config.toml
normalize_top_k = true
num_attention_heads = 5
norm = "layernorm"
qk_norm = false
parallel_block = true
init_std_qkv = 0.0311
optimizer = "adam_variant"
beta1 = 0.95
max_seq_len = 1024
doc_mask = false
Below are experts of layer 5 (counted from 0) of a mixture-of-experts language model. Rows are named router (the router's row for the expert), up (a neuron's input weights, with its number) and show model dimensions 128-159. Each number is 128 + 32 x the weight over its row's rms, rounded and kept within 0 to 255. Numbers have three digits each.
Before each expert's rows: "gets" lists some tokens that make up at least twice as much of what it gets as of all text. This comes from a sample of Wikipedia text that the model never trained on. Tokens count by the router's weight.

# expert 7
gets: " A", "S", "A", "C", "M", "D"
router:155106168129148188100108095124150147099084109153164141123179108102136177070126124147107106157138
up0:143143151118177058223160121091101083124152172100108098111093138145141125120118112118103186135122
up1:116133117115143104099168134146117076176170104097122152208087199179098144127067154053131099089176
up2:139114110147138133196093137155122106137136114113160081163107061076167141152078133133100082113082
up3:160087146155081137182094107154124139160151101164156157100135096172099134126108183157147180098145
up4:103138102115123117066143042135111075144115134131124130138149102136032126145085128094155102102149
up5:139113166074119152100122088163118163158103132155036076197158185078135126099092183126196092135073
up6:166108155115165162122148091110141093101116185092142136145112146129072103097170142094108129105139
up7:168062132178097166095128144157090144152125134150039113116085164134093113130112172079135154158133
up8:102067153073126149144116119150116196140109153143137138112177159110173131190108099095129070128146
up9:170136138147072090119107145162146144173172153108182143146076099093144117108105123112096117090109
up10:057100136119085128152132164049132086166107105111108150107128122172096140075101144126136086161171
up11:172134114114148150127111189117126102141116182087111151111105154117109188136069109180117175118115
up12:119095102136140118126112092189187151132093098130124168150072182036157126158124135115145128111139
up13:088123124116112097128114163163113130133142194112140151144133152111166137139149171133111140151103
up14:211106143119119158103131078154182145120106095100096127130074134065138067145123095119152101094072
up15:143110132120126213137108120172197108169150083132065079101126170108113130123133139133177115113165
up16:109148123159114070123149158155108112137113117065112132127127163127151070114127093092140090146137
up17:081121159135135122115082148141129124094123150063118181120147098132131132139130121127169145127186
up18:173129083137158142142127145128070044086112113161112137123140155141110139143140087137141135153118
up19:094087114172112158147129040175130107151181140112101214147111080110068142119144159107130109117122
up20:126152105125175129148099047231068133194168160137124196141131095147098100131111149134167178092101
up21:094146057176106107151138042117076144175108175111133159156160110088155126119138160118161095161142
up22:101143146117181188125171092159140140181141078101097148191130118123113174117100103095126133115116
up23:128070115174173081089100084176205088117075137107142154097145134112132144095079145060142142167174
up24:073084113152104172141059155127156084134089225148123134185067118153083103162155133164106147119124
up25:128102115119133139142107093141061142083113177204128181112104166135121136140123208101188210195137
up26:111130103127103098118144137099172150137095129063128095144120107122095142138073166110086155118124
up27:160053152185110163108107124154093149118060140118087120104152109103134143140136145120114048136130
up28:153149098196144158148114091159110141138172080144110105162146104080042085120109135150164120170108
up29:134173112097124081106113126142087107160169110120135133131142086072128090120083206122127154134124
up30:154126119133156127144164111132088142155135140135136129102112117107051086101066156121151102185134
up31:153060095110139161081134156075079065125096199084105135111093101171096161126112131085126139110095
up32:118078138086117170147119125108184171117082121060110122123154136092132106139163101130174138119119
up33:077110124142110148158157114093144164142087140093119119075117176157091129070085113093143152133132
up34:128134143156108129083094106131099165139125179108105116077173090123139058121144186100139102099135
up35:192076128102160117150088194173072138144114131115144175090142125118087112072105155095160161160140
up36:206120147100134139148122115163115053087132091101075113181090124102123151117098127102094126176091
up37:139079155129122108111108124123186091161099132119136097139153175150117096089105129152116119145129
up38:098070138153169094043154149114136111162107173127159155138160153156129160157111106157122076164144
up39:130127125133140152109071090142095121155152175069125151172115138067104072115099167094098120119133
up40:097157095127164093087120148148099117113156126121141158151114088111136143137143124143117138151131
up41:134138135040122071154163143133145098160161207111141214155110128111147101150137112083072152138109
up42:127189123130173140112105129160134093188108175141153109149128154108070135173123080132133127145133
up43:111085132158187092114225164129084116157138153105069175123137113105164103121108168110117104118168
up44:100081112184138110166152100184113111099113183145079176149142096154058153078172129176118111106182
up45:094134075139127156129139210155168101136126106199108146124122106141108144094082121075156055148146
up46:160172073147141163114085134116119098151105130115078116110131082071190130136119121078112075183128
up47:110099104158155184163100120121060151096143187059133153104154098116185133130166139097128082145119
up48:139091138170133094194083115092135073158118085095139171126083141181069163092109111101145115140134
up49:160118145111196127080149096131120133110181119146123132152083150118171118151050076141138117092146
up50:107120176112130103125057162092131083069104075134117108196076153113114075143121064134132145117200
up51:152081146158149148102141150115185066125177141128153129165161140130153125153116161165073087133165
up52:188097095146207156144132161098117122199156101139116134125126166139156122097101174118221130138123
up53:137101170121088080153149128127106119121129170140077167147091046191146098125059129114157081101104
up54:128078121093128126170127128142109118132097100118119122144136132102167142121083118105105143178191
up55:129126142166065109191100098167180164138105152146104152126080123130085134089138132145145093123127
up56:190124040064151111100106101127178134131114137123168105075113133141169137162159143088109112155159
up57:141156131134148125159062111099135131172042112147077121137146067138117116108086103104113157144169

# expert 29
gets: "h", " H", " m", " h", " M", " S"
router:139112091099115126142091114153186183144095168098113097123103084195136125149180115146140052079152
up0:111158175127106139114138148114124151165111140107181156149186152147104156142134112123139122119143
up1:110108138120118142083158127117103121122091160149134135145136104068124089122127115091122159086177
up2:155118155036146087100126094149126116091104127149176145169114132128099067126140108156076171111075
up3:167146136148172123147107093143115119120070145146125126118105101097107099157124142153108133089122
up4:129110087100130161153095138163126164171097094106148106139103129126157134107104062086144143108113
up5:101123109125130166146125137114143130159102141115104097137124136193086156121070088106159143112124
up6:098110108115118082134048181137134158109104229127155175122150101104082080146097127128150118128152
up7:131090128114078143124143129148102118102144134097181141057111139087173039159090119120192053151188
up8:108136200104090092163100150120142077107126106173124155190128151143126147132157100081121152136188
up9:171155048122177155206144140119100125174156101095117128104140087117133162102058143100097144124115
up10:165109138159139074136181082149098132186149097098031136110071080145141141126114146130126117165176
up11:067105089175113131076095169107167115139110172103089075143139188138105130158144170077149115134171
up12:165124142142130148150115113111098166047085112129149136144103193130080077164089141122111120093110
up13:134189093127071145119092142102149133110119122120139126119096149150146110113082138170172148121074
up14:090148098110110177146209132189065133159152117106069148094125098065132116095140119115145116140123
up15:165149162176134100160237151221115093084138053177072152113132107152092134169094154118120120128100
up16:132085147095126064163137119192065093115138042086177176144084140130151083140129116140153071078153
up17:104146101089110158116068154117128106099099091106101125103108071122106146120111171091137114159136
up18:134115128122103179123136144188118060142145117146146092192138091137128121091074122096085091078092
up19:156106178112208117166108104130086095112126064083139159092146073128135145118165149109124107153065
up20:136122120090145140063174151169122103114143155077121099121175157146117111136133187134121153120147
up21:090060121128134096172152101042171143125147120140090098177139156145156116190107179076098157107155
up22:107159132106157070120068150110156110182096086086069106144143076132067100161154142158128154124118
up23:064072108117125150148117136136110138129132131091147141095120129108136132138076084166153115095142
up24:118089131155083140118119068137116123170180160133138133195109100147142100137092153072091118113118
up25:140166162176113152097126122169120103138147131137134130167056116144101068122109156133118104079172
up26:175123094112138154111123081219067030184134122151113161123009134082089093170116185111104145129056
up27:118120146132186133118126087129122131111151118204062158140075105082125146173077143148166135110143
up28:175157108147126153133117153109111216122059113149135146173119120132133107093103102098146086117099
up29:154195119136120155141125154095135119112070156136077141144202177142191066141119144145085105103143
up30:170076147113172142134091120118134077129162120123096066127127055145133099143116133144143088087163
up31:116140074105160075156125104126134154141175170134149120114112122072091136128114095152072103112067
up32:160141103187114190095142129159128104158139126064172103106059183104126109095128144055097149105158
up33:139084126168155132181120081121094151141108069137081118136055139184129151099033137076165032092170
up34:111120103013127157157125060163075123142082142129090108068147129188099107154150121119107120148137
up35:086166141096105151205146098135111114174212113114122140157150115095145130085143180120139161117151
up36:127098129130094142131137131147160094087178115132111115076181125111182066113113178062189118139180
up37:169121146127048119179118076109123085094130107121104107162152115140159192135146127129123167125175
up38:194153166103136113112185121146153090124113174092059125093074136144179086108116111129103078126104
up39:105129084149116146131128128126093107116090158085105189093182095136111135114193136128122059124189
up40:164102089116109122144123134128085075114153077117122134160119089117141165159114111119135128117114
up41:101131133150128157200120130170102113139173098116100140161091155107131089097122137140211072116134
up42:140096129134122157142130089135135172118086096142081187156160087161167122097161109112095069117167
up43:135121114164089152155132148121127071083136119127053143130102112130121049087077099129150088152123
up44:111139164153114170131114117071061152104144078030153144084104117107190070066157156153176134064126
up45:122183102120162124172106164160122088105143124169138169105136142124159119148111104085190170094099
up46:138102185168158123170081176177156099142072123122132079123108096155160092162150173138211077099138
up47:093146114114154100210063122108118132106098114044105165111154157145162073119095137104126119143161
up48:108155099155130157073135127121085149156106171081130108140091197110136112059116118091123102111181
up49:108149114090107122141102108226127140114130108103152162122157138121125134176123095066190129122113
up50:118160113131146169130076171168117097161069156141095176075118121147058092165115190187141153100163
up51:123154079113184067082057113091122081123195104083102148112133148127106146157100149158176219148178
up52:167139167129128162134096124132065134107110127109121162118158134131208092161144160185126095096163
up53:166084121156140089108134111115138130154167147118131168097089092156131134108112104139179124136092
up54:230117072156083157093154187127112152113110138082145129111166088129086159142155128132107138153149
up55:195153119044166095154100089218080144141081195125115121151194105129112124159118159147137100110105
up56:107087098089177089110165170141094139115153187096080124069182129147145144165065167053114146113125
up57:035083189134171096183139126112123139065120129166080099135097185120118133106131121152126152132161

# expert 27
gets: " p", " t", " b", " l", " m", "p"
router:120131161128072132099149087159076141139154129130199167147175100093175131077124160140133158106132
up0:141091109070143143082111108124036113061145152108104121125114153103119126094103132100204116152053
up1:114074116163158116172113140076109132140089139082128107178115098131077123104091097146107143149114
up2:093110097216106147187092155173131167121096132108120145075119113127037103162103159115194060085133
up3:130110032127129095105114121149171107153147136076060128186170066147104159105106117120123108159160
up4:123130139147130139155139143119120082194110094152120115194153139102093131156062138080109147078137
up5:204118100084071120109153109167189080104179143162129109146082126067160144078099148108070148166062
up6:088074157152163142083083109165118109093128159137141081090066092059129093140108121194118131200123
up7:115152072174105136151111103137176102144149117060128139105155070075108110141114096141138136083169
up8:106111140151125112121135166156131071105164118084132153152089147125130089109114137124142112188152
up9:148129141096136101163140116144171116152096096098129107094061104122119072194069064114126169121150
up10:145163107107161072125102131194115132113135130080151167132097125149165119121127160094116099096134
up11:127170078134066116100127119099130118108135112152130121150151172189138183164112098058182115144182
up12:167100128106121103124118138114142122147113185180124154187055148091136110150128209117136133089067
up13:182097134158148124127142122093095108190140068100177124121139057147150112125069094128190159118085
up14:134087111111141125115109141135119099171136069065100129129117063158136143153091162082167148176169
up15:183124063096147113068079099180135146138125165054124168163122107106110087114116154168131101122194
up16:116151110118174122185155109126123074163121122067186109088120151149126152094170174156154130164127
up17:159123102120176156120133163115103118114154141143130146128112179106137100139082132182173112124119
up18:187129118146099118094109139150108134137160105160124179123106146150106152180077155080132132135127
up19:083146113162208107148132150073089152098122103129115153098106091111109075135162128071099130069147
up20:095180109081144116180141168155095107147114150145126155110115147122108138165128165130126130101159
up21:110133027166092141116068101177105127103073142141192147103157126079162128084130185085167089107153
up22:163098168152131130087100164150143088081137195116120152127179145105131142092099175097173128155130
up23:112137138119098105113157102138172147136153104158138144129131181117130081156126138152164100159136
up24:130070147105192096075124108126090127091163099151122166064093178131124136097127082101126147092066
up25:204137112153108110107135093140107147100098047049145150146101055095154091108138133156127125119090
up26:086159127003094177125109110122139137099145098158155112115116095135123142139133177106147118140081
up27:140130139083118155066125139172120185114081150076146167075106175068156078133101146127115157114097
up28:119101133128152114155103088142127126075093135128143160175112136098148139092094186147148131222166
up29:145121145164106160134157093144152119079097143088114127077159136088130136134078096087124119103194
up30:112128084130158160150136018120130093140155154163143102138110109154092146182100062181168096055113
up31:096108163115135155127102159173097081105144152141153191179137103227131134091088126113164156161127
up32:143114122129184141085137048164143147191176095217102166167143088145148115165059129089137153192144
up33:151107076117154057101084071178137114081135120121133130129142134038119139125051121097102174143098
up34:174124144094178104136109137164147185122150141125110193211136148140122160111104145077123144170143
up35:152136131129120135156124069187159133156122148107107111151161186143143144190089128156085116134157
up36:147155079173088146155171102055127126151105142143091145116105171197130090174073164089113151152097
up37:075145107033165178168092151122112091173075192061094122090123130113124118150161113080151125111143
up38:108163129090118170194135090138104055157121145141049171113171153140124138119127038042193096178155
up39:126158124116168136160136180163043077163165164089162166117120082186118144108143228099157184159125
up40:199151121098111120160112139119120078135176072108078158134130134164108149136117056098077142084146
up41:182108147186176106148143104153153106111190085104081158116127092108105166148140126074186112130143
up42:098096110136131137105108139166137123163091201150125131111135109098090106149098119134132129207130
up43:106076130099133134145205090116089119049108096144120168144116097113186073103075162166086130090125
up44:124135076050133154123104086140087184134166109073092162113111097115160129120130117129197086159088
up45:126166107161155085106127147122157138098132189130143146151137112099088112164136208135181154116136
up46:098139136186158128177139105108116095059119102129130147076104094134135111170121167085142099146136
up47:091131117155160120189126136120107072178073143119107147175093115148140110137147129083117048056079
up48:082130184070162139138130164226089122115143109088120156098124028117113131158161129120136097137151
up49:104118105120096097136117172196085101134092182087075097124151103104140139136081120098175092142109
up50:149126079134124168081141105122065136162163100098132127146121116050128137134146145068092135181145
up51:115137121136146150155170074075158153165140134107123130125114130133130070137167045144137094196114
up52:158094134145125051179122157151131121053136163137143135107142140170170130125154162085143110086156
up53:124166078158114134118114188130107099114149128074143114121090083104129117121134158081223112200105
up54:187121134115201108178129089115133118152100119090100135112089100172114129085073127148087159152160
up55:105130151209236114139102118162129110132148174081114173107052135182069108145188048164133123104126
up56:105121124124101134113101103083145151110116143100099149151181113142124073173129119106141141141194
up57:066111080146171155113103179078137138164138101137127191097112103138094131156094131111080157123204